python train.py --norm="rmsnorm" --lr=0.00673 --steps=8217
Below are experts of layer 6 (counted from 0) of a mixture-of-experts language model. Rows are named router (the router's row for the expert) and show model dimensions 0-95. Each number is 200 + 30 x the weight over its row's rms, rounded and kept within 0 to 999.
After each expert's rows: a language model's description of what the expert responds to; "mostly gets" lists some tokens that are sent to it at least half of the time. This comes from a sample of Wikipedia text that the model never trained on.

# expert 21
router,186,175,227,207,189,181,143,161,250,231,184,200,202,204,196,163,170,215,229,183,168,214,238,152,174,203,206,169,191,180,206,252,254,207,214,204,204,187,204,245,188,222,193,200,181,186,224,225,145,153,153,234,149,157,192,200,258,213,170,156,244,198,243,215,202,137,276,229,210,169,205,220,241,151,169,178,196,200,231,239,179,223,218,227,218,151,191,194,197,213,231,191,205,155,233,159
It responds to: Verbs and words in competition, award and event text like won, inaugural, winning, plus tournament-draw parentheses and table line breaks.
mostly gets: " won", "Dur", " inaugura", " winning", " festival", " compete"

# expert 42
router,230,152,209,211,203,246,178,218,206,202,169,144,213,182,207,190,223,225,209,159,151,189,221,236,231,183,210,229,259,226,233,221,209,195,183,232,204,244,154,188,192,149,238,195,205,243,148,147,172,262,211,246,182,175,179,235,186,224,197,250,137,190,227,225,224,181,242,197,186,202,205,155,232,168,164,168,227,179,176,161,187,215,243,224,167,238,188,234,206,167,208,187,223,153,159,188
It responds to: Single or paired capital letters inside acronyms, codes and identifiers, e.g. AOL, GNIS, IUPHAR, NM_017, CBS, B.V.
mostly gets: "NE", " ESPN", "SO", "RI", "PR", "FI"

# expert 41
router,207,173,211,205,246,159,174,161,209,163,230,189,202,193,210,235,210,182,162,218,222,156,213,231,239,207,191,220,215,198,238,234,234,248,167,219,175,235,207,193,169,236,212,190,196,149,204,213,205,174,248,228,258,206,199,187,212,173,194,267,204,215,144,210,178,180,109,139,231,228,202,238,213,204,246,180,191,196,248,210,249,230,176,172,206,207,201,168,191,173,212,194,217,227,157,274
It responds to: Given names of people, often at the start of list items, cast lists or table cells, such as David, Jim, Tom, Alex, Michael.
mostly gets: " David", " Steve", " Chris", " Daniel", " Kevin", " Jean"

# expert 29
router,246,183,160,203,236,244,230,190,182,192,208,180,141,200,190,196,246,182,148,269,255,221,226,156,257,178,155,213,138,224,235,265,196,196,224,202,194,203,227,195,204,231,189,211,173,223,197,141,258,199,167,148,161,220,161,196,191,198,239,184,211,230,200,183,185,203,221,210,239,205,205,176,244,207,169,216,195,192,143,219,190,166,214,143,219,205,205,226,146,203,176,217,201,239,203,210
It responds to: Word pieces in the middle of longer words, often stems before -ation, -ed or -ing, such as ped-ig-ree, fe-min-ist, sur-g-ical, im-mun-e.
mostly gets: "cell", "rig", "rib", "min", "flower", "mod"

# expert 25
router,198,209,183,152,214,189,226,176,222,172,227,189,222,169,210,213,172,176,201,157,203,224,173,176,198,182,247,210,200,171,218,251,212,170,156,166,201,224,162,267,210,143,155,179,192,161,138,205,187,249,251,121,166,198,176,180,188,202,228,151,219,154,195,208,184,158,237,210,227,169,178,212,171,179,208,173,228,202,198,165,198,228,175,230,147,200,263,185,226,188,200,136,189,214,226,187
It responds to: Common adjectives and prefixes after articles, often before a suffix or hyphen, such as high, early, wide-r, non-proprietary, Middle-earth.
mostly gets: " early", " small", " high", " late", " long", " non"

# expert 24
router,204,213,217,182,226,204,184,190,167,143,248,209,163,182,185,196,165,213,135,215,216,212,168,275,158,216,235,231,215,181,198,200,273,185,153,198,203,209,243,190,184,236,160,206,188,187,217,219,197,256,202,212,141,195,181,246,244,216,170,186,234,224,170,194,153,144,223,222,195,200,220,215,198,159,214,167,204,186,165,222,152,212,220,167,190,218,277,191,233,237,223,201,156,176,191,233
It responds to: First piece of capitalized proper names and titles, e.g. Col in Colchester, Colonial and Col.; No in Nouvelle; also Saint, Premier, Royal.
mostly gets: " Col", " Saint", " Premier", " Royal", "Col", " Nor"

# expert 49
router,201,166,199,192,157,149,159,174,235,164,223,199,128,204,282,257,166,205,183,187,197,197,162,256,210,216,186,208,210,244,177,233,199,222,187,208,189,217,194,168,187,218,244,211,176,180,214,185,187,204,229,235,168,184,245,171,209,207,153,189,219,214,170,191,167,180,225,227,202,182,276,220,211,163,199,165,257,217,173,207,199,237,222,183,229,202,180,285,208,244,193,184,238,223,224,236
It responds to: Name beginnings tied to Christianity or persons, such as Pop-e, Christ, Mari, Phil, Alexandr-, Catholic, also Pop. in census tables.
mostly gets: " Mari", " Christ", " Pop", " Christian", "dol", " Phil"

# expert 44
router,146,230,216,190,213,164,172,162,250,166,219,170,209,163,163,169,170,176,176,179,226,211,166,234,188,215,176,192,222,200,189,210,185,147,157,179,208,220,182,216,202,141,200,216,192,136,224,219,197,150,210,221,221,176,194,154,198,213,164,264,172,125,205,195,133,174,222,219,208,167,233,183,200,172,232,146,216,189,182,213,159,193,225,193,179,196,160,199,223,137,185,182,230,162,246,171
It responds to: Adverbs and adjectives modifying following words, e.g. now-defunct, then-president, as well as, such as, known as, later, same, new.
mostly gets: " such", " well", " known", " later", " same", " new"

# expert 63
router,215,200,204,193,161,266,201,238,206,223,203,166,186,261,193,166,199,164,182,178,148,202,214,193,138,228,221,215,228,194,186,226,215,228,189,239,197,221,170,208,245,158,195,155,222,195,191,217,222,237,241,196,237,204,179,166,199,204,191,222,216,158,166,179,246,233,191,226,144,231,233,228,133,193,151,203,208,227,203,169,183,247,168,215,139,181,143,165,246,195,206,159,206,163,183,156
It responds to: Slashes, dashes, degree and prime marks, parentheses in IPA pronunciations, coordinates, UTC offsets, scores and unit conversions like /ˈpriːdɒk/, 33°53′.
mostly gets: "″", "/", " −", " (#", "+", "^{["

# expert 39
router,192,206,174,215,190,160,151,212,203,194,241,218,156,224,208,205,220,229,253,206,221,223,120,187,198,171,256,194,189,187,208,206,179,168,207,200,182,198,221,220,210,138,227,201,229,194,212,170,155,187,292,240,189,179,181,186,231,149,227,144,185,202,199,207,180,154,229,198,159,182,166,197,222,221,217,210,182,186,151,210,196,207,172,187,236,268,190,160,201,186,204,164,194,182,270,139
It responds to: Number words and quantity determiners before nouns, such as two, several, many, those, among, plus digits in counts like 165 families.
mostly gets: " two", " three", " four", " many", " several", " six"

# expert 5
router,215,227,143,169,150,237,206,217,211,192,200,222,249,182,190,215,188,141,161,161,247,222,232,172,187,218,157,183,159,243,203,152,213,232,207,244,237,216,207,231,223,242,237,181,152,173,207,256,204,186,192,238,288,213,274,167,224,186,259,177,215,204,197,197,213,204,235,196,152,225,169,160,241,178,204,171,198,219,186,200,197,170,188,211,185,193,191,236,210,203,206,200,198,176,214,157
It responds to: Nouns and verbs in fixed phrases like in addition, in contrast, in favor, in order, plus word pieces after in-/con-, as in incon-s-istent, in-ten-d.
mostly gets: " lack", "depend", " prefer", " favor", " respect", " respond"

# expert 30
router,207,173,158,224,194,238,194,189,201,211,203,179,180,179,158,170,187,187,166,162,164,185,180,190,163,194,164,241,192,214,170,222,154,180,201,241,220,227,152,207,155,258,144,157,209,194,226,215,194,204,200,221,146,205,148,195,235,167,199,230,242,210,174,211,130,217,244,237,234,168,169,166,210,254,190,196,181,249,230,187,144,207,160,203,219,186,267,172,204,162,226,184,185,173,235,211
It responds to: Nouns for military units, aircraft, ships and vehicles, above all Air in Air Force, Army Air Corps and Marine Air; also railway, bus, destroyer.
mostly gets: " Air", " Army", " military", " air", " railway", " ship"

# expert 15
router,189,159,224,213,168,214,159,174,274,258,232,203,208,199,210,201,172,219,253,177,189,201,230,173,173,197,189,179,195,202,211,228,235,182,199,191,210,218,202,235,163,193,185,200,169,216,223,227,150,173,168,241,176,158,181,160,283,205,172,188,231,174,197,238,204,149,244,229,182,159,235,235,232,160,164,143,199,218,256,207,180,220,197,223,234,162,181,176,241,210,234,173,225,151,205,169
It responds to: Symbols and short entries inside markdown table cells and math: reconstructed-root asterisks, Yes, spaces, colons, carets, as in *h₂é, R^2.
mostly gets: "<", " *", " Yes", "^", "?", "_"

# expert 20
router,152,221,192,203,187,180,194,237,188,227,175,204,258,215,157,211,206,250,251,162,198,159,210,194,185,155,229,203,177,178,176,223,190,197,171,198,189,188,253,182,229,224,229,164,243,170,201,261,174,203,157,221,228,185,178,244,166,195,199,150,180,196,275,226,239,227,218,191,211,242,201,194,190,157,170,229,201,233,266,229,195,163,195,239,201,215,203,188,217,234,149,159,175,158,204,262
It responds to: The prepositions in, In, during, at, and from, especially sentence-initial "In 2012" or "in the" before places and dates in biographies.
mostly gets: "In", " in", " during", " In", "After", " throughout"

# expert 8
router,127,185,217,227,225,235,226,248,168,191,222,163,201,159,242,150,173,213,218,210,190,180,213,199,192,195,202,251,230,236,212,182,167,164,176,156,251,193,192,228,193,208,183,231,193,227,229,216,189,176,215,206,178,213,179,220,215,217,177,167,203,172,175,149,248,193,247,212,109,179,192,213,250,232,195,150,205,243,238,238,272,178,193,175,193,182,195,151,171,200,155,210,206,170,228,184
It responds to: Wiki section heading markup and heading words like ==, History, Background, Classification, See also, and closing word pieces before ==.
mostly gets: "==", " ==", "See", "Biography", "Demographics", "Reception"

# expert 10
router,244,188,223,195,251,153,259,175,97,197,223,167,190,224,185,227,156,203,185,189,207,197,200,199,209,213,175,255,224,207,221,218,205,214,209,250,215,173,197,213,227,139,209,168,195,252,206,227,212,179,251,210,252,166,196,202,221,167,204,183,203,227,158,141,143,225,214,160,226,193,231,209,170,214,234,178,219,217,212,234,241,213,162,186,184,233,239,171,218,166,209,174,218,208,225,251
It responds to: Word pieces ending surnames, place names and sports team names, such as Dod-ger-s, Pa-cker-s, Heading-ley, Farm-er, plus first names like John, Richard.
mostly gets: " Eagle", " Wood", " Green", " Richard", " Bull", " Knight"

# expert 12
router,188,185,193,183,166,198,182,231,232,244,165,207,201,197,176,224,165,209,165,177,181,159,225,174,196,188,201,171,243,180,153,187,217,234,181,167,181,218,193,244,235,194,200,183,217,222,199,224,145,234,158,203,180,154,142,132,251,173,159,231,258,180,214,183,223,177,184,212,200,229,228,239,185,181,174,233,243,181,261,247,168,226,163,212,216,148,158,175,207,220,238,160,243,179,186,170
It responds to: Opening parentheses, brackets and quotation marks after names or words, especially before years in bibliographies, e.g. Miller, Robert A. (1989).
mostly gets: " (", " \"", " [", "(", " “", "["

# expert 6
router,181,214,187,290,244,163,158,202,255,210,254,201,192,256,189,227,216,175,195,185,205,165,191,163,214,159,187,177,192,123,196,233,184,162,185,148,202,220,216,247,214,176,258,233,193,169,265,221,200,204,232,198,171,157,185,240,230,185,224,204,203,157,180,236,188,194,220,191,225,230,206,214,196,240,184,194,231,158,172,184,207,215,200,202,226,198,209,230,157,151,234,189,169,231,159,192
It responds to: Words after his, her or had that lead into kin nouns, plus the prefix un; e.g. his uncle, older sister, had five children.
mostly gets: " un", " great", " married", " father", " wife", " little"

# expert 35
router,154,218,206,199,184,166,222,174,217,215,190,174,206,216,142,221,207,244,237,216,226,180,195,137,208,145,142,148,220,196,199,180,200,165,235,166,201,170,211,214,186,206,211,205,223,171,240,218,225,197,173,188,155,254,261,256,174,185,230,199,182,249,165,202,153,148,174,217,158,237,192,229,163,234,239,144,201,184,182,182,224,197,242,237,211,223,214,243,194,183,221,242,214,214,220,155
It responds to: Determiners and possessive pronouns starting a noun phrase, mostly the, also his, its, their, this, usually after a preposition such as of, in, around.
mostly gets: " its", " their", " the", "The", " this", " his"

# expert 34
router,189,155,183,207,202,211,207,192,237,236,227,170,183,222,236,179,200,215,188,175,143,188,174,193,206,158,251,279,169,216,186,197,181,213,171,237,197,202,201,247,216,120,227,196,180,207,231,172,247,207,199,211,222,207,163,200,206,170,216,212,224,216,168,209,131,207,209,170,169,166,190,212,232,211,178,198,233,178,257,221,246,159,164,214,193,150,254,220,183,127,198,220,172,185,207,265
It responds to: Occupation and sport words in biography descriptions, such as football coach, rugby union player, politician, manager, often after professional or American.
mostly gets: " coach", " football", " footballer", " politician", " manager", " basketball"

# expert 43
router,160,250,186,186,221,157,208,209,189,224,188,176,156,168,161,221,176,225,214,261,195,178,218,255,151,215,226,209,216,186,164,205,167,174,235,167,217,170,251,166,204,267,210,159,244,213,202,244,178,230,192,256,243,189,234,250,200,223,210,194,223,227,221,231,192,213,186,180,172,195,173,243,185,245,174,238,241,209,229,199,233,220,162,243,248,208,238,235,218,225,188,192,194,206,241,247
It responds to: The word of, and by, for, from, linking nouns in titles, institutions and offices, such as War of Independence, School of Law, Minister of.
mostly gets: " of", " by", " from", " at", " for", " against"

# expert 36
router,244,222,197,206,186,201,210,175,188,194,213,244,182,185,271,273,180,256,207,173,237,262,185,237,211,226,174,221,190,247,222,215,168,214,258,149,172,190,107,220,231,179,180,192,210,214,180,205,252,194,152,180,161,199,179,198,161,211,192,170,216,189,220,177,184,173,173,227,260,177,189,244,200,175,223,207,224,206,171,195,196,188,200,203,198,174,185,198,145,233,138,208,202,212,172,239
It responds to: Short vowel-ending syllables inside foreign, Latin or taxonomic words, e.g. Theraphosidae, Gesamtausgabe, lymphocytes, spinicollis, Trakai.
mostly gets: "agno", "ça", "rio", "è", "illo", "cio"

# expert 27
router,150,203,240,174,192,145,153,199,199,209,184,175,159,196,219,199,162,242,216,163,169,256,160,188,178,238,182,176,163,141,166,170,149,188,183,213,148,152,188,192,200,222,193,179,245,155,212,194,214,196,194,201,259,219,176,173,241,162,214,209,150,211,162,212,228,224,167,195,154,175,170,253,195,208,221,244,180,185,208,215,144,216,212,153,239,203,172,163,212,217,231,170,216,228,176,179
It responds to: Commas and and separating list items, especially census statistics, sports stats and place lists; also including, while, semicolons.
mostly gets: " including", " and", "\",", " include", " while", "),"

# expert 13
router,167,233,248,174,166,180,169,160,220,218,243,200,175,207,170,163,200,244,223,218,220,183,200,215,208,178,180,189,222,180,162,247,227,184,234,223,227,164,227,219,150,207,143,172,225,213,210,246,184,166,192,231,202,166,208,201,240,230,217,227,170,237,255,253,190,215,170,219,194,180,215,254,171,172,153,246,193,252,255,205,148,226,172,205,194,185,177,259,213,236,214,174,182,153,237,189
It responds to: Prepositions and separators in geographic or route descriptions and table rows, such as near, along, bounded by, south of, and pipes before place names.
mostly gets: " near", " along", "towards", "including", " between", " via"

# expert 52
router,165,252,227,174,223,173,205,167,209,242,144,230,163,179,197,161,165,196,165,222,195,237,187,132,206,221,210,218,222,175,242,200,223,184,167,236,227,167,208,208,236,191,158,191,213,160,191,183,173,214,231,249,161,176,193,232,206,220,160,140,189,214,188,191,168,164,237,195,187,156,194,232,243,233,177,166,201,172,218,226,250,176,232,231,190,227,244,161,236,142,250,191,201,236,200,166
It responds to: Ordinals and final after the, his or won, mostly in sports results, such as first round, seventh appearance, final film.
mostly gets: " second", " Best", " third", "final", " first", " final"

# expert 38
router,192,202,203,254,207,211,177,179,236,135,185,199,182,194,218,145,181,168,179,206,224,213,181,163,203,189,270,202,158,197,119,217,177,165,177,235,177,210,242,148,214,236,238,185,153,180,240,236,176,208,192,188,217,169,197,193,240,183,218,209,229,244,189,187,174,175,243,189,164,184,206,178,242,193,184,186,225,181,200,246,173,186,200,211,270,163,265,235,165,170,222,233,168,168,190,185
It responds to: Ordinary noun or verb stems after the, to, of, and a in prose, e.g. rest(ructuring), co(mbine), career, board, public, travel.
mostly gets: " travel", " rest", " front", " process", " past", " public"

# expert 40
router,242,262,150,165,204,257,230,157,158,204,226,245,165,209,209,175,232,205,196,182,230,216,241,176,225,205,184,185,149,236,186,226,173,173,219,141,255,169,186,214,243,182,216,235,155,225,185,192,246,187,185,139,224,199,220,181,194,135,215,204,182,244,149,221,204,199,202,208,201,184,190,209,216,235,199,188,176,220,175,211,242,152,163,163,210,209,161,181,148,173,194,192,185,244,241,195
It responds to: Final pieces of long common words split mid-word, such as thwar-t, approp-ri-ate, unwitt-ing-ly, -ability, -ness, in narrative prose.
mostly gets: "bility", "ability", "ence", "tive", "ivity", "force"

# expert 3
router,225,234,189,192,203,148,158,174,198,244,162,181,224,242,191,252,167,182,228,174,203,194,206,179,192,205,196,195,210,163,178,139,157,196,199,221,226,174,210,224,143,204,209,187,232,204,187,266,155,250,196,216,242,173,195,154,226,231,138,209,146,217,142,210,201,175,192,174,166,218,195,202,173,198,254,166,194,198,202,207,140,261,212,180,228,187,144,166,252,238,198,205,185,182,182,200
It responds to: Coordinators joining names or nouns in lists, mostly and, also or, &, but, as in Roger and Alexander, W & M Hunt.
mostly gets: " and", " or", " &"

# expert 50
router,178,211,170,194,140,281,226,237,240,241,171,163,219,218,163,230,177,185,213,170,183,258,184,230,253,176,196,254,187,215,233,205,210,205,218,266,160,207,223,222,205,209,168,218,242,153,213,174,155,192,208,219,228,181,179,195,220,215,176,220,246,174,218,150,232,176,219,237,164,233,236,224,212,187,201,251,197,190,197,218,201,204,203,214,203,174,168,232,204,207,238,177,160,153,155,254
It responds to: Short tokens right after an open parenthesis or slash, e.g. (born, (c) for captain, /fr/, (m. 1956), and first/second.
mostly gets: "first", "born", "Gls", "second", " DF", "fr"

# expert 48
router,226,256,251,187,195,232,273,167,230,214,234,148,153,204,164,235,176,170,184,171,229,238,201,129,206,202,192,244,233,215,240,201,187,156,164,218,293,200,239,179,232,142,199,168,218,160,181,188,169,204,207,226,171,186,180,190,199,199,169,155,189,192,183,193,232,188,220,230,217,191,169,214,219,257,174,204,201,212,204,225,209,169,204,224,221,210,204,243,209,186,225,256,170,203,228,200
It responds to: Ordinal endings after digits and ordinal words, chiefly th in 19th century; also fifth, years ago and year digits in ranges.
mostly gets: " century", "year", " fourth", "century", " fifth", "first"

# expert 7
router,239,197,184,150,188,224,220,202,242,230,194,204,170,167,185,216,169,209,160,190,191,246,256,199,199,214,171,232,202,256,212,213,201,225,203,242,222,183,226,132,203,248,188,244,231,252,151,154,194,143,230,212,193,177,183,190,223,147,175,175,175,215,227,225,169,204,223,241,186,120,194,188,239,188,222,211,220,212,189,229,177,197,188,183,222,170,184,231,114,193,221,240,240,226,208,200
It responds to: Single consonant or letter pieces inside a split word, usually followed by more of the word, such as Strate-g-ic, Coun-c-il, re-j-ecting.
mostly gets: "frac", "pr", "iv", " Kl", "rg", "nc"

# expert 54
router,143,240,175,212,140,204,206,242,216,216,211,178,244,200,171,173,234,160,201,197,166,200,204,224,160,207,237,220,221,168,228,218,237,140,190,261,239,238,191,215,229,171,155,148,159,227,216,143,172,165,232,217,187,241,184,220,155,218,190,176,208,199,212,199,184,232,206,208,131,215,187,217,162,214,182,147,208,216,175,191,262,194,162,182,232,246,198,164,169,162,230,202,186,201,211,222
It responds to: Field labels in infoboxes, credits and table headers, often before colons, e.g. Original release date, Directed by, Publication place, Total, Preceded by.
mostly gets: " Total", " Preced", "inomial", " Released", " Succeed", " Genre"

# expert 16
router,221,202,145,168,222,183,235,178,190,197,205,147,253,166,216,213,204,145,246,197,222,263,188,244,232,139,192,177,143,216,177,197,249,203,199,243,170,246,246,238,189,249,240,237,165,201,193,215,140,241,177,148,180,178,190,209,191,162,168,138,194,219,234,179,220,194,211,173,189,250,197,195,220,181,200,258,170,199,192,178,168,209,193,221,207,188,192,199,225,201,206,191,163,189,174,225
It responds to: Short letter pieces at word starts or right after prefixes like un- or non-, such as un-in-telligible, en-throned, ap-propriate, and stray byte pieces.
mostly gets: "dri", "sur", "nor", "pur", "for", "thi"

# expert 22
router,163,176,237,208,187,186,163,155,268,245,209,203,161,178,171,173,181,227,236,183,187,191,222,169,144,178,177,187,193,203,176,251,241,210,209,167,244,245,174,228,198,199,182,237,176,217,210,192,168,161,157,221,191,165,167,150,268,212,188,178,197,209,198,220,198,142,233,222,197,161,192,224,225,158,161,158,232,202,239,208,163,252,170,182,243,160,226,157,213,203,232,193,209,163,188,170
It responds to: Semicolons, pipes and commas separating items in gloss lists, specs, taxonomies and table rows, such as "warn";, (UFS 3.1);, plus verbs like contain, include.
mostly gets: ");", ";", " own"

# expert 47
router,155,163,183,176,158,226,226,220,200,194,229,189,183,187,253,177,162,174,196,167,151,195,211,222,176,255,228,220,238,210,221,178,213,175,259,239,228,180,170,191,229,132,184,178,161,185,212,148,185,229,229,218,195,236,225,149,205,244,206,158,175,241,242,186,202,170,189,223,151,257,188,184,171,179,187,166,238,253,200,169,204,236,178,176,228,201,174,175,188,160,227,169,196,142,199,206
It responds to: Field labels and separators in infoboxes, tables and taxoboxes, such as Source, Species, Website, Coordinates, Note, plus table pipes and percent signs.
mostly gets: " Succeed", " Species", " Coordinates", " Website", "Source", "Population"

# expert 23
router,192,163,241,237,268,170,157,194,217,216,182,193,224,200,258,192,224,209,221,148,169,175,199,219,245,164,201,160,206,223,206,191,173,189,240,175,197,222,210,232,237,186,205,236,257,185,270,167,162,181,206,254,211,191,154,214,203,194,176,274,179,229,182,183,172,193,234,184,218,158,178,163,242,205,237,211,197,205,263,234,168,144,194,176,209,192,227,194,162,172,243,222,206,185,219,186
It responds to: Nouns for teams, companies, bands, forces and other groups, or they/both, usually the sentence subject after the, as in the station, the duo's, they.
mostly gets: " they", " They", " both", " others", " parents", " father"

# expert 45
router,216,206,207,200,254,244,178,171,234,239,242,217,193,188,215,213,195,216,177,167,162,162,199,238,238,200,200,229,252,220,231,244,237,264,180,222,200,188,161,224,183,207,181,194,205,204,196,190,202,189,226,265,250,216,201,263,226,237,193,250,150,183,173,214,165,176,178,166,188,181,230,229,263,155,180,204,211,191,233,183,246,192,212,208,162,229,236,157,201,149,226,205,222,172,137,223
It responds to: Three-letter country codes and football position abbreviations in sports rosters and draws, such as NED, AUS, USA, MF, FW, DF.
mostly gets: " MF", " FW", " DF", " ITA", " FC", " ENG"

# expert 55
router,211,215,151,192,212,195,232,182,193,226,233,184,139,171,158,206,157,185,147,200,203,187,181,211,206,247,171,193,159,224,211,242,168,216,234,158,215,163,203,165,222,183,217,188,140,193,231,176,288,227,183,217,163,215,170,174,205,274,261,176,214,166,200,179,202,187,198,209,192,133,187,240,182,248,209,189,234,214,169,215,228,198,210,175,238,184,186,211,145,192,158,167,174,216,187,223
It responds to: Middle and suffix-like pieces of Latinate or Greek words, such as ital-ic-s, Cathel-ic-id-in, Op-tic-al, plus taxonomic names.
mostly gets: "istic", "matic", "osaur", "tic", "clinic", "oid"

# expert 31
router,195,192,240,206,211,164,220,181,214,224,199,188,211,250,225,203,187,179,138,181,193,195,208,185,227,170,222,189,182,198,167,157,200,235,211,164,178,218,211,152,220,193,228,229,166,184,230,182,201,204,187,185,191,147,225,210,242,170,259,173,111,197,150,228,235,163,210,154,210,196,172,111,243,171,174,278,185,232,209,205,196,190,232,149,216,246,188,185,203,213,161,189,224,198,242,205
It responds to: Periods, closing quotes or parentheses, semicolons and line breaks that end sentences or paragraphs, mostly in biographical prose.
mostly gets: "\".", ".\"", ").", "\")", "."

# expert 11
router,180,175,145,134,246,181,238,154,229,154,182,214,226,161,143,227,176,202,243,197,200,192,240,169,260,212,161,216,245,232,210,220,175,231,233,199,196,228,187,222,180,173,169,255,225,216,190,245,208,172,205,207,248,193,180,147,265,195,192,163,262,161,178,196,216,147,199,195,190,203,212,239,217,202,173,254,200,244,228,223,206,210,161,183,210,191,173,165,205,203,198,234,180,199,204,183
It responds to: Word endings and pieces in German, Slavic and other non-English words and names, such as -sche, -chen, -mann, Cyrillic letters; also punctuation in reference lists.
mostly gets: "т", "sch", "cz", "chen", "mann", "д"

# expert 57
router,217,157,172,254,215,212,228,191,201,176,232,171,200,161,208,173,191,182,158,200,207,214,235,192,234,196,171,205,149,181,225,211,208,199,189,213,230,241,208,235,239,194,194,187,229,180,228,180,221,247,160,195,217,193,250,192,199,243,160,253,242,175,229,204,151,266,232,187,250,239,192,153,260,206,143,145,182,199,194,211,237,148,208,217,200,168,217,173,193,150,217,154,209,215,248,167
It responds to: Nouns for works, documents and undertakings after a, his or the, such as book, report, deal, project, role, research.
mostly gets: " book", " novel", " research", " project", " role", " effort"

# expert 62
router,186,210,169,196,208,220,182,204,215,254,199,189,158,154,198,139,178,168,181,167,133,156,218,193,219,255,212,198,266,177,183,221,189,184,249,214,208,200,232,232,192,176,209,212,186,251,252,205,215,242,188,234,244,203,187,197,229,247,200,250,171,187,214,245,199,183,230,192,167,160,227,189,148,250,164,188,244,234,223,162,161,243,190,223,246,212,168,185,172,209,185,232,187,171,231,229
It responds to: Periods in abbreviations, uppercase code pieces, and words in formal names, e.g. ISO 4 "Can." and "Rev.", IUPAC, IUPHAR, Corporation, of.
mostly gets: " Corporation", "Scientific", " Register", "General", "SA", " Company"

# expert 17
router,232,205,206,156,252,193,225,165,210,228,250,181,178,163,219,166,162,231,215,165,146,183,153,213,195,219,213,189,230,222,191,217,202,215,152,199,221,217,119,211,150,194,239,218,172,263,253,164,143,225,230,219,201,248,187,218,247,218,191,228,177,240,146,216,159,156,236,188,219,202,200,170,185,227,227,191,206,198,249,211,256,220,209,187,234,190,227,219,201,184,178,218,182,170,195,167
It responds to: Words naming governments, parties and courts, such as States after United, Democratic, Republican, Labour, Supreme, federal, often in election or legal text.
mostly gets: " Democratic", " Republican", " Conservative", " Liberal", " Labour", " Supreme"

# expert 2
router,220,176,207,229,198,202,148,179,262,181,186,205,195,197,231,179,182,227,217,224,217,209,211,171,169,171,218,217,212,165,188,218,204,263,210,241,202,232,215,243,192,209,155,242,214,262,195,222,147,208,185,253,252,165,187,208,260,215,156,191,190,186,214,210,180,189,235,245,232,189,241,259,237,145,157,197,180,186,239,209,157,227,220,243,193,168,192,213,247,201,242,144,235,215,229,205
It responds to: Opening capitalised pieces of multiword names, e.g. Los (Angeles), San, Hong (Kong), Go-Ahead, Win, plus line breaks inside bulleted lists.
mostly gets: " Los", " Go", " go", " Hong", " Win", " come"

# expert 19
router,232,158,231,210,209,263,201,230,214,204,242,180,144,198,196,159,199,226,205,243,213,167,197,152,199,230,180,270,243,182,219,174,200,166,199,235,245,261,134,193,182,224,194,155,237,179,185,224,194,222,229,191,172,201,171,205,193,198,200,178,187,176,200,172,226,192,202,214,206,189,244,183,214,213,119,269,178,248,180,160,179,180,219,203,186,189,170,213,218,171,242,176,198,203,222,129
It responds to: Unit symbols, unit words and the spaces that follow numerals, such as km, lb, mm, MW, sq mi, °F, also designation letters after years.
mostly gets: " km", " lb", " mm", "km", " cm", " kg"

# expert 1
router,174,164,158,229,222,216,205,163,207,195,228,207,170,178,186,175,202,228,172,215,236,175,208,118,209,213,184,228,170,246,190,174,154,171,221,151,234,209,187,194,181,160,247,159,153,222,163,132,266,210,185,157,207,220,180,172,204,220,219,204,190,191,202,217,144,186,204,218,193,179,213,155,217,227,175,174,202,272,227,206,199,203,156,194,252,167,219,169,178,170,175,163,232,161,224,157
It responds to: Final pieces and whole words of abstract or technical nouns in science and policy text, such as ventil-ation, im-aging, research, health.
mostly gets: " research", " energy", " acid", " food", " health", " orbit"

# expert 61
router,220,194,235,205,219,192,219,200,216,244,239,206,170,183,162,170,178,227,214,181,163,180,213,199,230,166,178,219,242,186,191,189,210,212,182,219,235,224,144,236,161,209,148,164,219,243,218,167,186,182,166,207,189,176,165,237,249,245,201,218,212,181,245,235,174,157,215,226,253,149,253,233,209,216,200,200,149,250,211,164,135,245,195,156,195,217,202,166,211,208,166,211,241,155,217,141
It responds to: Digits and Roman numerals inside road, model and catalogue designations, such as US 281, TH-73A, Mk.2, II, III.
mostly gets: "II", "RT", " III", " Avenue", " Street", " II"

# expert 32
router,204,143,218,170,194,253,225,239,211,174,237,190,228,190,205,185,194,223,201,236,204,193,186,217,140,198,230,227,196,141,259,183,264,238,146,237,186,216,221,156,200,198,165,193,234,184,194,127,165,247,200,179,197,204,170,201,173,223,198,211,237,184,223,222,165,217,243,236,173,237,190,181,166,170,146,194,248,181,160,168,192,213,234,200,259,188,216,202,185,228,250,184,203,200,193,250
It responds to: First word pieces of capitalised terms after list dashes and infobox labels, e.g. Colors, Binomial, Qualifying, Order: Lepidoptera, Preceded.
mostly gets: "Ch", " gr", " Preced", " Qu", "Ar", " Phyl"